Experts of a small language model: 16 experts in each of 14 layers.
Below are experts of layer 11 (counted from 0) of a mixture-of-experts language model. Rows are named gate (a neuron's input weights, with its number), up (a neuron's input weights, with its number), down (a neuron's output weights, with its number) and show model dimensions 96-191. Each number is 128 + 32 x the weight over its row's rms, rounded and kept within 0 to 255. Numbers have three digits each.
Before each expert's rows: "comes after" lists some tokens at least twice as common just before its tokens as in all text; "comes before" lists some tokens at least twice as common just after its tokens as in all text. This comes from a sample of Wikipedia text that the model never trained on. Tokens count by the router's weight.

# expert 3
comes after: "\n", " |", ".", "==", " ==", "==="
comes before: "\n", "-", "==", "The", "|", "==="
gate1:098164139197092088135103129135149100136130110126124107131093129093188148111082190126085187167141078104094117168131106139142094143114160116114120141123074165159154150121123071148123129137140143117097141165145106137175080149115112170099152181174159088095108115170122117124092127102134154116
up1:152095153096166134147136158153074144138117156143101190134157126171090111158186095140177072089118126083132103073175168091107156100174123151173131104142171086118080117120137167104099192098127099150161124108098130106110165139127109112162125107124101139162163164050123166110109123115132090152
down1:146132185084118078119120161098174150113070117091180132092139133082082142152129126136165083076160114130107171107135107111105065181119058137115067159149178116137131150169110159099127070135098080149140108175126154074074137069131140116167101156164116153117133112193148133136057126153133162153
gate2:153169164139106148138185152121149113236116168111169100076140108130096144147169152148087098087181117137177132228136061141154108186157173129135135172123098092142157127143123128124118129148143128167099140128131125123156086095068106134158172104156148148093191093094131164131118115102153169174
up2:148162163125183171142146078165166105075137174126128158135102116109070108108070089123108178157028086068106128143152126128072122125113117119181123137141171149118130125130119093095088176112142139113077080103118119132117149163187144099113143120125094169141089128120075106160163092136139092121
down2:103091154138208093137140152150152071122098144083134150083100145129096126124158184076106081105092155181107193145132130143108074152209089095172147127106121075139103104130155130135145099082123082169094093108090151098148119108106122132113141115146122126095094054087117093182111136068140105159
gate3:102065090129191138125116136110151106115145162104131119159133146116102143115050138179141128206141153055144118173129213175149145143088170103116135159101096150075129189160143130168112204146102136160166112110159101152096137151115103082157135099161172117149162100121145140089138086064100177157
up3:126150167019119112154148125161155144084132100171130112141135160083094113165167128110153115091143118186161068100076120142087129143155132154144097126143140074181168071096170116167191077098117118102055165224109125124140199147143129149127088127074087132090143102147188128139132148119156100091
down3:163086142139089086151175148195143113150165154071082154175049147210132071119153066150172111135176100159135161114104147112164122079114149038163184096140167126153146148128143161120092118098195165145132121153158092125111137129150130153136122110136145087140181165138103136149090128093083148162
gate4:100180117094177130145140169102166129158152143040133129130106143129111187131115136126107134104168083109107134140236138092144086114075131155165141126140134120100119127088098108049150129146126109090109102091141099191125132183101137074176076108098145155150148098118123177091099161116167095167
up4:092094132104097119077153141121058097084148146189189168090078111067092102139092226109096100079153058152131148134136116125186099101116171122129072144106158173102113106101090114153089142142179086155169090108111119193128154159111149157199169125102136100107166145149117161060144156095120105143
down4:090075144158195110145108119149150070107096108102141144146129182168171186161131073062120130152128176215139105121100141129160160158147131109117154114129200149160161132152146123234118083110190110139121147087125126123122155184106103139139091121167163168108104165136158156113154146158132102158
gate5:071084127152100115092055143084074127135105139127087172137058192146098205116122132124087091043135141150137130166127127144107165134181154091152142151121073109113091150129132155128112118175095116073157121129079112146135095172064121147103220152112056185107091142095157142168116115158110126107
up5:077152043143124109106151165131110137160100112116095140107132113113067110127126131143142114145168145125106129132170157101069136141127100086162173109125149138017121159144061157131100102206086175109146124089147117147172081200152164154150187180145184115141158192106094154145148139118133127094
down5:132122174166064134094164105152094182168134178108061157149124135193159116171120155098126139092118100128149172054085162102130124151118074114174105116134127141160134116129124162176132188101059167147118121150117125151125092106121124149133128070113102112158159162165041167086122147123149094113
gate6:068108140143154119158107107135091109097131090112082161088115121116086117157084111105150137126081102161079125127127161173129128154102157107109182134134117145166172108154126142176102143154169169138162137135141123182071125088156187200103140111098093150155144082187074136139093103148055156107
up6:154126117156116080085134069126199134119126099144127096184138135136130076121127171112141100089047117067150108115082142094112070118139116142125080107115100160137120167155140108108129141088163141177151122075127119191150096059179114156107130139115103104142193122121133156084151106178146139131
down6:140086094111102123178147088148134095168161154140148127198104083152109153116090136139107098139116180120124076087123115098089099100130119108065154135120168115127121086138162112104118093101130193189169198200151102196143149118102104142120125118162135141077171148123137125109128148119118146091
gate7:112130104094165115116120138102153168191066131112141113088132113133095161173194148184123102110063101137128173049106097077099125132152148126146117138122115159132070135189136157070147129153104149166127179121135090074117120145137156152153094122122187112139155138110175113160139147155131124164
up7:099169136100160130101132146139117189181084129117132115128106101173102145144145173181129126091077114161185145094170109088063101165130155110160087115110145170128078162191184150103157091127110135130128174131147077109100108146123149136150087126113200100100120150084102177152097122148158128142
down7:097130146126161133118199129136131119066127129142125119123127059142107116156124126168138199145159097096138078117093136175151133108119122130140098128070183137150129118139116071240126190092139190123120078117135130136149133078093091072070164111104084127139120150144107143166167070182065125105
gate8:126128168148094130134186127133150196144166085111170087109097156101156162117161173142073171113115096203156158146096117115129173152177143118134121095101104133167104045070188149113152152104101196139130145142138118176093152167156140142131086202153177111051105125140146089115143118200107108075
up8:097120114102152136093120116140148180104159134108173174142138174101220109136146166151089140125115143174144140116135222158153137123148114046106158101141096098135130143119154120120133141180101115099175157077147134176129157207178201078090162073138109094165096095088172122161123122153168096077
down8:137118119164139143082113118122120123125104089172120121109079139168103080137183098099084083149069100141164147114092150183174127113112054158081111104130166063103161069109082157129128077117128102153107139133101147108109195123119093140063102157170090116147154078188165143199113155180123163139
gate9:154152117097121136116154165099150137153096124091061122182125124089087118072112107168152170128089149142159114179137089149065107111048090132119085131152084147142145127125084109143095156098082086134136148203130124184140202122107130106117071132120165088151077135131098160106091136140128153138
up9:142136131150125102131160160159097117123176129125143137131089162124180115160176139098111114124144110133153155052097176102199124201211151181099188107114192119124129175134116141096124101142141140144113142111136128110132130136203096133126103148173086154145159148104182116118139118102127143137
down9:110157141086121133113164079130102124075131113153164085138142095138100118098138149109129122129098137140117130125174139181111090139137164148070133193108130100146155093153132125055134101095165166174104132115066138147151090110133118146165108138148049225129136108146125128182096192151066181144
gate10:124119151171085188116166162141187118137144158102145153115148197160117105135130187052132109118131140121167141103134148092155107101140169132143099084105050159146113056116117120162151143133168137067107129165100117180152133101148153089165165114152134076137086141068105172141134141123144122134
up10:099137167157130125091103203122123194190163081199108071098134189193177144138108125097120136097090115075103106115160120141110161078125107114139073139157193126206147092165117117168122127157174158136129103122051111138133120191105116119130088137112086215158127150083190102119135155142077109070
down10:184141091115134106083148136181114151089152075148130152130101130119132130093129082160129092141144092146128182053129160125103053116082180110087111165176108130105129139136168091114172167089096181138130195145114119159087086137154138207163178080181189071094118147114199074114118138109152107178
gate11:106134202135106147194122134114161157167077145142046111088154126147193133161168117107203084128142112113120123102182116103041178134085120128135166092113100161113134150144163153117111099097140169161099152099118148156152132165153102123081077181163118172069032166086122157127131136110113155113
up11:070156190150112140197104120118141170156138177142080113055186097155108153197114132111144150127107099158100123130177221130110162137106166171099142109119150138130113104124178090078120120107112230139131135120158091175138142043165110060109095141133112139092080119149127121085172090116109116142
down11:142154124160101173076088115123126096112129127176148128131100209111090133133115126159174135132144115141137097146121104179114149221102098142165142092188112095148127166074125181148183151111127130055118171123083143113128124167122095109143123130132080152093166199165117243078100127108112148078

# expert 2
comes after: " the", " in", " of", " on", " at", " a"
comes before: " of", ",", ".", " time", " century", " year"
gate1:176101161110092169168154125091100131118127144103122057121126111136096163124132112152155123159084154147102122144137141080097127155130136081092139109130162114132114157134071106130135100084140077140143063152149145162090157117039125123173098092102129150094139144082132131135113100145114080160
up1:102116149121061152119150077099109096086123140111099151111063089150077087097134122135132095119084109105136150119196120074113154113149213122158173099169116125176098123141135120075126134168177117087073116198129203135162161121095119170167140127084147156172116155126098163140156138153146045114
down1:108074163087154148151105170118076121134129175126110104114156137158098112126115123177128162135150119118077082120105138170081148073150121128133155106160113136115149130151135103138113146098053166146111131138118120120140127130160104089078095159181122100121136119121150145157167102113130153162
gate2:111067123119152135157156118142136160105102087125082115166117123071143116110125158095153129147095143166124125096116120098135108124178156107169125112125095145166107191154170194146124190147097128106166120164091164169128166118135183127123097137105171112135102139152100103147104154125171080082
up2:131116152115172090156122143164193149100161094130167157128167116113193161096135154081141121168091148129079113139214099149104130147144124094156172122052082095162140140126199141133143143135071099086115130110177148103127124140169083095175141095116097124129132163175129090149104083204124152136
down2:128180085178108053099083134112123149101129101157132205154114181103204127110146152127119080099127103138120135102111174134137159140138161139132131092156194115135103113196112136174108099141106126127140180139104127152114121134156164134175118164100094193101136090142110134105130131058156105124
gate3:141078189117120096191148072134120143117135147098151103114074139149173108170029100132107126159172147173096147127173191099186116172126074123071164128143091127125141123159128083191088114107119128167114125136182143126111181082111128105122139128138135110129100152150092111125096106130110205129
up3:144071180079101103154173108126139105111149140127163086067149161158067176142079109154128137070114144165111179143161164110165176137099102164077135113186151150105094082149140130173101109107111167132125107171162123121112158075198166136090147127135098173067090116174100052146146116089094134122
down3:141140134100105117159155147156129119178170139070141139164109114121141147100116196112103098135117097128191089090138145147086068140174170142096161133141148108136115108109128105107176136118111129070119116115147133149081161064104199121116104152141093129141079143153130182139121095088090147120
gate4:106206104121143165125086142127125076110145140078148140137127149111079116110084071190117145122129110117106178112119152115158153152165114098104121129131101093105074097166104095067090138137132105119147192061156148150097145113106030145190089171159096136138122063157185118079103109145099157136
up4:214117122082146165191125092145119113090151115101134061124108123121155109157109074093133112125120116115111130088176130089151184135147160109122139146065139143117132149161135160116163176174114128125123167127165057147123129114139173103109139153099119201138106099104129102175145122123045155107
down4:135058127133166105113093106171151104109151106083135128060050135145127160121075180153122140129055097071112111100099141131074132096115111112117125186135124114101100162174115092073099153116104081090140104090130152192112063109096132169169104099124192166150100107166114167116181138134129176125
gate5:121160132102071165171137160138105161153109167120151108157157125052155137130109108154186153106134073147069091192173115189172141092183079079139128187163145115116169147112134162111139087115096157174089102114136139100102130133187093154084128163128145113041119135137192130114190117107102123100
up5:129100089137153166143182161114123133105083086134101083115107118057148139070138089097180123177126106153116100150111165138122117091194102088198105147156164115070158132151154124124165101075055082153133148129183111126118160099195102156081104127131138134089128149101117071076144153147148177143
down5:093159086110143090169113125182222157176118171131124129122116164167087114171158130091085153136136164090158098094132136148155139136152138120163098087132094121133173140137126119021118145119163102164122081160154087115115136145136104208182133107123096137189157095078129165123097136114151103135
gate6:104071103085200114138108149162114139155099155080148138103127105114130130073118170177170149117147141076108121159155181176200130110152157120188156114201149094123133118086172160113154132138088153186144132175114142093098161172124111158160118117159047134185096151144129118095113089034082087117
up6:131127160096192093092126119157144103099084099123251121148113079165129089123097046127132105146132125161116152125163124157116168120061158105136117131103139143125121088156140138132113144130084122128126160084156159081147140104070065148126115074142145120212135109148126111098120146050095121166
down6:116162174141133095237137157147086097062145146150138110152100152141144126116144088124133103124127074129124106177056187146140164084072143125138140111148132104108069201173094187153132170142077061148110131161147139104100159099182077114114146133153089105163142129152101066173122134112130112096
gate7:180143047121065158191083099060175121151140169169188113090110147097161096130145129062141123138140151105113125087121174112075137090167134129149202129180147137178105098146164120130187128127125144093146091131112141125106075106155081087187141114125043118163128169142137110093093112108103190150
up7:154090101137120123170150096146104163114117060088110153161109135191104161163067080076137115104076073160086163173115098076108108125070092137141122130111130156088139127161108104105115128199092113177152124126159162049163132118186136137147212091131130083105158056154165120124204133138128164112
down7:098166112084166143125161153106133133170091110073135093154138057123120133098119139121110137106150076142102141119115115157119150105131095084108157155070099148163140158110050176138089060118127159165155193197138100165079184137138177102124055151159210106099142185098104127134151141134150124086
gate8:151024048161123157157092073170124105140192067104096128149152143067110108112126115161167086168079128103151136129080152151101129149164158134089091129145143112121139139158107096152076123079099135104122097161122132079132064125078112104153053140131157103154162151176134201131112124134185101148
up8:134109089114162154109112120154095020113143131170109132189157162090145088101147066124077141182077142096148114157178184157096078159107132108104124124108123167146148097145138077132106114108134123085124157114120091169143121103113135102125106102197152121134174147119170149112075146124178100118
down8:119083119150134136133137156157127145109154170081085175103114142141126175144132113153094159096148119175200135125142163158106152148118110153156184121125103153120080148073152165117110139134058078126146131147194134125110142086029093187137123143137151126125099070146125190160098144103126154113
gate9:090158030134133163135143124121145155102168151178142155175088132138115146157105137118138144086092130127124083118137144153150137118099064168105096096152136118096153096105176166133098103210126148154121182084164118103105131138103116148096099093149164149141138070149143167127087121097163115145
up9:129184056157123141110158178069168144145166130154113140172094123146114130155129141147096180080134153137138119112124134140121113122101118148151101163126136120139157117128116163109087161159095141142085141100139160137097144132163105188079095080154163127131095073164153146126107088125182076100
down9:126135123109102105172084154141197149153125143128057126169085163112101110132202107110152118055097076110139126119039092134176218151128212102096106129118143094122127078101186150118067132152081162131165152112121174131117178109179164142128140123093133184076139112136133138171132165119164061079
gate10:157106058146110139122138155171179200098126161072106119135125166154110151117116107121101107172077122120129146113048165114122158160153127093150116185134143095114109122177151137104147146108194143083153190137172098100126169149174122210046159138127156116093136121109130150088060130091101148148
up10:135148109134159160153132111104146174063067177137147072183156094079123162103151125169069149158111107158143067108103169160143185159141140118108120057057185084087171050172111123134180113105155098065120107149132106138112129141135086233145082158090142096228123141148124126133112194129101111158
down10:130153202176101107096115135160078114138145150117130118099081128208162141091066143105045178114158092137210141149147134142071134193151095120097084140120198107184109141098159148148173129101100150133122122116169145144115123068183133102123128075198119117135167128164156120157167098117149079113
gate11:115096100113177185122102083076082119086044103158127132132114116111161114113113155140122103058183174088100105171117153117126166111144188150155114117115080107158108131153191067167176151156124095108147097096088187080072114104118118145125139139136178082189188124154162132099118089141163107086
up11:171134138104101139139145090150221097180201151079118109104144115162109113117106076105133143121084089141109095112175064109174080131176136131082117138137196152153136129149140185117125103134169185178110110137178125187165148115077133134143125074112114154127142135121163159111122125117127117119
down11:117095130134081107121145175174094143106108134157099130118150142178079136151169145094117134091147156128127153157044162107068089130149061149061102078142191146147167097130141162059120176130113111156117147140118155106113142170132172124112082100083098141157159135205099163173163169173142143136

# expert 4
comes after: ".", ",", " The", "The", " that", " where"
comes before: " was", " is", " had", " were", " has", "'"
gate1:091123094096128087158155149134116109090200120126177128112131145124157105159175102108190135155091095159114089098106188103162124108152162151055101137116118119115174139119170142170113106130127103117124131075181104156115103144169142114179138083156152091097090140135107156187156077157202071117
up1:152163169136158198101133087161136100116180139103133100164157110172149107133066124158056134068152141145107134118152087148072158150112141067174142089132132122141129153199100057056120145142110204105103116116097148105156095140105088100097094161124141080168160099115134107047091122127102099154
down1:134132141180149150100151149072157072120095157130161121163137132148100114108119121090105128072124134150105123107137148173098137146155095156147166127126168120166165075117123122108111114147178197109108143081144127114152091189135142097147103155120125101164143183141131104174102133131124182138
gate2:123143101106074118140126143131115144169119106123083104124114122145129108143117089123136160110167169107081162112174114136146139093127130092109169228130116105156046152108145137139173092131130135155097132152138095100207107176122121178060085150120158114142103108125068120165110165143115152140
up2:065126123117146126126087100114104135122083156108191112119122145128095147106077103135148068168141144060160150076125149074144139152112124175138105103138138109036152065143084143089085160124174112118151086100088104130129121155136112121215125063106184130119132106133102095127132116144128097125
down2:120168136105155119104162145163073088149155135096143158108132150170153128108211113021141147118114078092095176132144134133167118137143140106084102166090103113180097153095072094118136136138133079143121153149199161127167113174121121144139115161093123231093098162215138134142126131106136130150
gate3:170145101160094143083096062182075130127132109105118164082142167162116156104131173129199093105154149129149158198070128076163140094171115074075117163154123135153089116164117111090150119123097104092142079183108078075151162180077118124153194120131121135124084122160153142137120124102136143110
up3:159169166135107170085143101147074145147170087100113119120119164125108183152159232127157120141197135107068174135097172121192175114177140128082094129136142147138086140152148096126145186084149166107104058167166144115113105155107085150078191126167145186093143139123108075161117103159145145084
down3:116096153089161147033076104105097130106121150147150140126128160127166065136157177204131143087098098184102177098101187137108078119129119107092098157132142141107170152104127183042109150121157125146101161077112106131078098166150124142148094113070164139097098143064161159088103114107135135124
gate4:112073148096191161132130116106114139132092107101065063122104149133128154144073140144150117142186144080181128219156102146133179105075123132087125112148110096095169150169124153095108118164154155146097149101128098169112113167137148124163129115145095125070151124126152068113102142147137164129
up4:076154161124097184078110100130155128089106103154118037085159126123134110168098205122116125117132192140083156177099168128093161083091084119143081132087062151130113150106140110187083147164228089090143163117077153171118125155142130151179125158137097153108136105078095097151096129063153101124
down4:140108128151132134163168155110137094160134137109104169156128103115137155126157149127144139103114138118122086118148126117194137157147118100098131165098124145118135119121241117111140159076145088167132090132109119068135161089130080122125142091103151103151135116140158161143126064164163117092
gate5:127147173091150125207054109145108100144201096109147136153104172072151161157103119057150185140160143172155172166093182182088132105120142147142179127107140138127112119128144174148112128055175088191166156171127165112088127184155092113115108110104112125117147128103130153131074140210153093113
up5:160163151069162100100154162144099105172167114070095130108132147070078087122111136144156104148169165157128122101096121176142107114146167136124149110090128091108126108170141112087181109098190140154098160131127087100155107112103104140148119072092115173126126126171082166130174157160166123097
down5:144147104146068120155163166194183119114163120092097022142031122148172097117157178128131178082088113122146106128139113071114186113112074159123141106108124087099131164199106072122075146178102119117130111093128105082091156156115118157149103113124074091157095104134070120108186147154184118105
gate6:091172140135130164126164133146096172141123168151063152127159085127187150085148118075131050153092140168077071068111116121161109107150142147149134106081130132108212128134115156146107112053159116106083112119120133088097168127133107121128121199159139144131131156201115107130125137155136136133
up6:097122086187114166110163115140135162122122151107071132109181125107161094120117111096140080155080144171131109076176095114143152100178165113111098113130091112067135159092107092124081113052123144154093121099132122061115161107138077119074130174175126147089120184168116091155067087151140146111
down6:162118144137118138110116120140129115110143150192236058138100090140148152152118116149100154136151153116149068186131156141112080193152175089121128079175132165098148132194077112123186159151163050149129134103154161096170165132130130155116142073154090101091118113075152172125132103141120068105
gate7:129086113161134151060112108125125164174118133117175135118124127150150099120151182166122109146124133124109134131148113123111145151159147110135199064157158097162121138073141075102139136133116142099124210073161094174088119111056167160080094183189145150116152091184065115165104132108196118127
up7:196107143192134111170136169061094112151158132121112095165167175159103177117099137099151127099114144143076179134128124165158158121090100148125123075175118083101084153156098112143118177151169066191169115110148210123099084139110146083122151122095105114203100179141092131104145147141155158078
down7:129097138137105103147105183123149142157145098104166119140093081176123111068159127187079148106098147151090069127128140097194158149130110162134092138125073121056157197094084031144110152150163169120165137104148130101128119101072110114133075152122115127149135121130128144185190141124096102129
gate8:120104049150123133127141159133127124101111157064142163122181119135116069130124205115151159085140105078112076109132063197063115153125144142137129138079139140144118152140158091200125136103116179137106154099156112136136163149057128094138138190080083148146135161169109094127086125103139133123
up8:090112188097141117138140110143118145128112091180082098191056184102140164169152043134138108167149148156126184118071165075178116054130141168116141133182144150128163106111087150150124140131138074123150116109091173130116095086189117115193104094188145141145117126102132180108177142163130095111
down8:144130130108114109141076096120158093125191108156189083097175147139116087122067097195163169119090098108087123115126130085113105170092150091063100136121123169168161095164115112090119154109160159154136130136140127162082170101072115085064190163085119171159136137108139159145123099158140107087
gate9:103201154083125118158137150084130097120118173110137146147142110118071140172157143150122167108103113111158154137115113204150115105143171179075131112117086085140096106230111156100126111149150159126134120116108091135133098200147071183137131134168187123117181153136072107181081190144121187121
up9:120156133158085122097145118181147154153167082111100141079094089174174136145097121152141171088190132095105087095150183000170164144101091082165117066092145158109140087089171083087137063124087113136142140124134092127123130069106134173105119104123169143113115074108143140121095146121115141114
down9:082117129111148099135131162102109116177113162140141119100099092151125128136171105123157092153110162163141120161138211133141121132145083057101124139103110166205136128080150155138139186125106117100150112154137158128125089107119152117151174061126086150177158118163123135138123065165129155104
gate10:079144171115184089105129174169129115140137153116130119144125117090143098148112074147129166103175135121170157128113139074154137108137067115175199104107110163126078126132126136163104161200125107165157133145133180153097134189137130130101117106126166151125127126155141118115134100111138179086
up10:139177188188148192181170155152111179135083141157081120115095129164165113189091155140135126110147128156122147188180153186142166176098129127106062127124099119111113145148131098114129167105120142156104200099188110185083125130112166089138138110131098154086119093118120064181150141127174109171
down10:112109108153139094140083102099092164196073137094142131182090101143135074105105107091102151077150079129180096110158159139202088103147142116150097162145119152129106128109154125134159083110069095160179106146160144076113179119123068185130138137087108124156140158080113143097188122164127123108
gate11:058153101174161088084092154120083079098106077065159093135101182115047143102139131149159142096090106097154126123124102142103067108139140127090202128119149061134120127214190133108185069101140104137134120157090074127137164141089132147146137084087124123144144121179119095184188181114115195130
up11:043147158143103103136111160140155116072130121094171122091183179197090141134175176163119171099145140143124103088114142245131134140171151155098179097126111051119137103198194111147095114088088093154093158154160105130112139082059110147180141132144140120129108139148131116141138142139144177123
down11:071132118145101165055124124164122094124091086117139077106120218173130107097111131151102111154102135109168096114159140097186122079061149219098108062114143179113115192134170088057163179105115137114113134108137139135153144085069125099137164130115126134165169054117160044167151132093145203138

# expert 0
comes after: " |", ":", ";", "|", " 1", " 2"
comes before: " |", ";", "th", " 0", " m", " km"
gate1:104129159144104088128099117155150139092116097098126131140101109103187098146115150105133149181137112145132116133105140116120110161153128097151093191125115124051085129151107142080160083160125089120103095058123142187152098154091076096167148120104106092119148075108174144113114150103126115164
up1:136164069111192193145147139095123097168123171153135095118122126142091152115129107117105121123153084074133149126139121145146142104134138157105153062120118141216175135108150116198061166115145128128158211185126104066115141103161202143076121112132120149129059173128078128149142122169155147053
down1:114147126146088136100109158075132198135062142148138160186119105124167118152111139142122143135150152095098164125143139102161082109110108141143125170147093168106073133164126186165104117079147164136139153137177138112110122128110086113159134097179121138168094162069169092056133182082160147086
gate2:116183085095102158114144122142129155155118111088083089137128107119134101169122072093090157151100154104094100210086147117094146124138115144106120127126115131109081078174134130152077142175147146123122138059056087134159118103131098067193108103151173089158144158138124090157196149195122136149
up2:158126126112140145184178070091121185171124182137148098142104164113110073165117120106122119158114082105121097124137148136128149134104100128099116089144130124069129161122150128128114107150162167155138104077048107082125124142121128116162131083111163103165170166182167073130164185159161121130
down2:123131119098160077102112186173078110139120089134173118117087131100159146142120082101137111102135112138078139110068133130109122137118129156119069158138174136215169100138122084102179103079102109101104153154179131085117101126071139132131082106138111132123164130105113170155143097052131166114
gate3:114157139157173183091154129122074130151079095093144154188137079132097122058151047171164137193146109113153132141127129103098150170159097096123137110134099135073123100157103095076108138095124126181143127097156124081139078136081187146114143138070163090081187136071132128137155139151119126133
up3:108104059161090162120141105125127159125059109148138144118122059083118095110157091160136147164123139077188127105108134162119175132157153088111120082112168116089112140133107086165088099092201137108177101123121115132173000118116163096133116171137159118132178139081115171091137132111161132169
down3:105204073146156067098138170162116139182174076147112170094128110168071136088105091113110095122176116090118143101134118117128102141168151145136103125127072107135110097141160124130117103161133141062149160126139104172087152101108162122149146126159156067159153163199109091190141115136157146171
gate4:151114152148107131173061173123092114110090114089102126165106120162168146152119149154111138152080118188074143164153189153131166131097086148114128142077127108126094130087135183147118144163170084153110099142196166131136128141142148124118188140143153151175112191112157123173154112160125142170
up4:078144137058148129078153110105160141135159145174093081099157126136143121091106129104121127131201198150164174108164129151090116132142117181108132132169091137092177109146181118163120109083131199095147179066076118099103143124127166119087101138103170169186209100090128097151193119125106099115
down4:153154155136168130167160174128079092152089041113122180145132119114097173170102159105095163072091091168124138161193143186133140138130106153134111109065181141148088125174126149126090115140172111146106085127131109117115141171084080127148091120177084112127090147136114128077151121099134169090
gate5:083139154169107143066162183098116144088107151185082148101160143168111141100144120142159093054107116132093156073129132157169077108149064129097115123128078126133074128125132135163126155153093114193167146128147066189154172146121107056159110094112079086118127034121136109158170177171100112069
up5:081126127107147128078161166110111108126098158182081134080159121168121138075133154111150065088110102144102138076156125126167088090122094127081132132147082099167040094134167123149118123150099128208186149106172038148142161154107099082148133106082115101164113041143117112143158175194099123068
down5:099130113163166102139159084168225134120098151107098019179093140067190129146094096127117124146084122119108121136136148113165175131159116147166112087149181139077182131095150140159095132145117130177071121150128131114134094146153123123101113156106168186125198119132087141125076141160123172111
gate6:141141062182116140091128123170160199093098136123109142123133095091157129117143175130089114100125145128129150146115137100129117091084130141076065066123103101100112136121090120101136109116093130161108182173178089152097107127141153064068154165087175089126162096135145125119160137136135147081
up6:183130146109206155130170187154114117108095144143104117127147136157096085151101085113186143141160135114135095062152069131137093176114107160145097126094174189126083139160133090148155149155120104115152176159112128075168167066172173112138052120094118186140106141148152119129122141143139087140
down6:099136089124103087094145145082090126131135084130100131107121105144092155133153168153126131150119117095092086150110075117152061121107138109110146122089121090087147117124120177166076060097172118169090134115098103140136111130131166139147073071164130115140115130096096162139090071118071099125
gate7:145120198132089149165114147153131125059143144139097094135090150158111106117158119129101098127138136176132124114107089047147161159149103116088116091119076138106156129126162124086107090155131152147080087215142075134144083156188128152181157097163149153155129171162100109093098135110163170091
up7:154153094106163132191135140159124137117108140125125091143170186107155127119156114128119117131131169109116098129087091110184138105129115192114090146163181136127098161149091165137124161123101122143130112165160132141072104095194104153156067054109106148137091190062116173119168161124102132157
down7:130131164146169124114175064083095067186138110071110192115121132126112128121131134164133179141126110120110058149147109145160156139147134142102137097135104060155162153129083110136170132201163125108080156070146154080123118156102126137111119125065135088141075121159140172167105158170083114142
gate8:160128144142097158121107070131119162115118195121155065163100148146090120076162126109082106110074122111156134152147119151114105149136096138098173067116135176073158132113130096174127122148072130132099059203170133129108128105104171130089162108146100089121118140142169073167129078145187123115
up8:129144151149104169126093074135135138153071231121187124164111134162095150067123132153071146203070102082152143140132096130129085138179129142111168096105133109091163122113132111121111094192089134150077088179194141139125138132128152136122101103154140111133101123146152054161083116125193107121
down8:101098118128158067138149064081136117115133101096098127151089124103123161114186200098103101113122163129146190098119147136107098136109137179140090101147140098123092148104157154180134086125102109110148103113124127138098056159140117143176133161184151117157152079150193127141188133118091106133
gate9:082123167111115149197126112110166146211125085140105087178151092089097080091120155131167114142140159084107047136115122162118082123072122134133069139130132163144158172099212139167120087150156129102192137169085147158084125156086088106091133140127150075117137152148152120139101134120124092087
up9:140089091098171126094084112147180129096133180101153109088111114142114095156172119076116087075103106100137162149106116111098136135183117160190111106141117081154133105154110104045150180088055130107098116152153109060141104106110148148094131115091143204132137134134168089149124172163088166148
down9:125158153197129099118203121121063112136101157130112147143142127107112082110094151072107150210129128223151137161166128104131132102116163043099148146113137118128124110117148150235148135171123147163125144132137111177163136143116109140131132179082085065125137129123112082106120071104097141161
gate10:142150083090098109113162165138015119165180171126122132143111185136098152142128137160143066127174076147078151069101069172104058175119152094123096126125146065177141108121116093115087139069108107123070059124138159163079118120180090118072138198090125089076184080184086138143094175175130172161
up10:084118148042110125080084127166055172110162153184090075119094130161123111124087129138126156170087146153050129164094121142069099136146132089131103120150161129131099120158172108134157102146073101126142117177166141105045159163145183093121085130085083126116114089175114124172062162148136094101
down10:207148104166168176081114098106127164119176172099134133116161161175108121117123074153137099164107156113093118118121101121160073133103184114191115078077126125139103076147152151138097179151170147092052110120113108132128162082162168109196133106122144104109141112094133179126097203194137145092
gate11:113122071078145108112058069091155074153120091072077132120193078119112069143124162125121151134125123092115138195116114101160148118162150147129134076176139149182133149196119083122113092083196123131116084118129097121128118137128068140113146130129164087069057103169122129145122129100142132106
up11:149092098104090114151079147088114113165102138103145147113146120133097113151094158167115185141084118065098164195139146113074124166150137113130119028144083120215107144174117126128106139156141119138145073107169098106168130204113075134111100131142118083092089116153148159133140126106154136117
down11:185150124117124099125139133141126087154085143120111137119167208140136117164086115170158093134158086106066124127159131151083091117103093122168122156156129209088110124126116120063155138138100068160144103114157070152176127131067120121119117131109147150156092162171166154150134116156112130099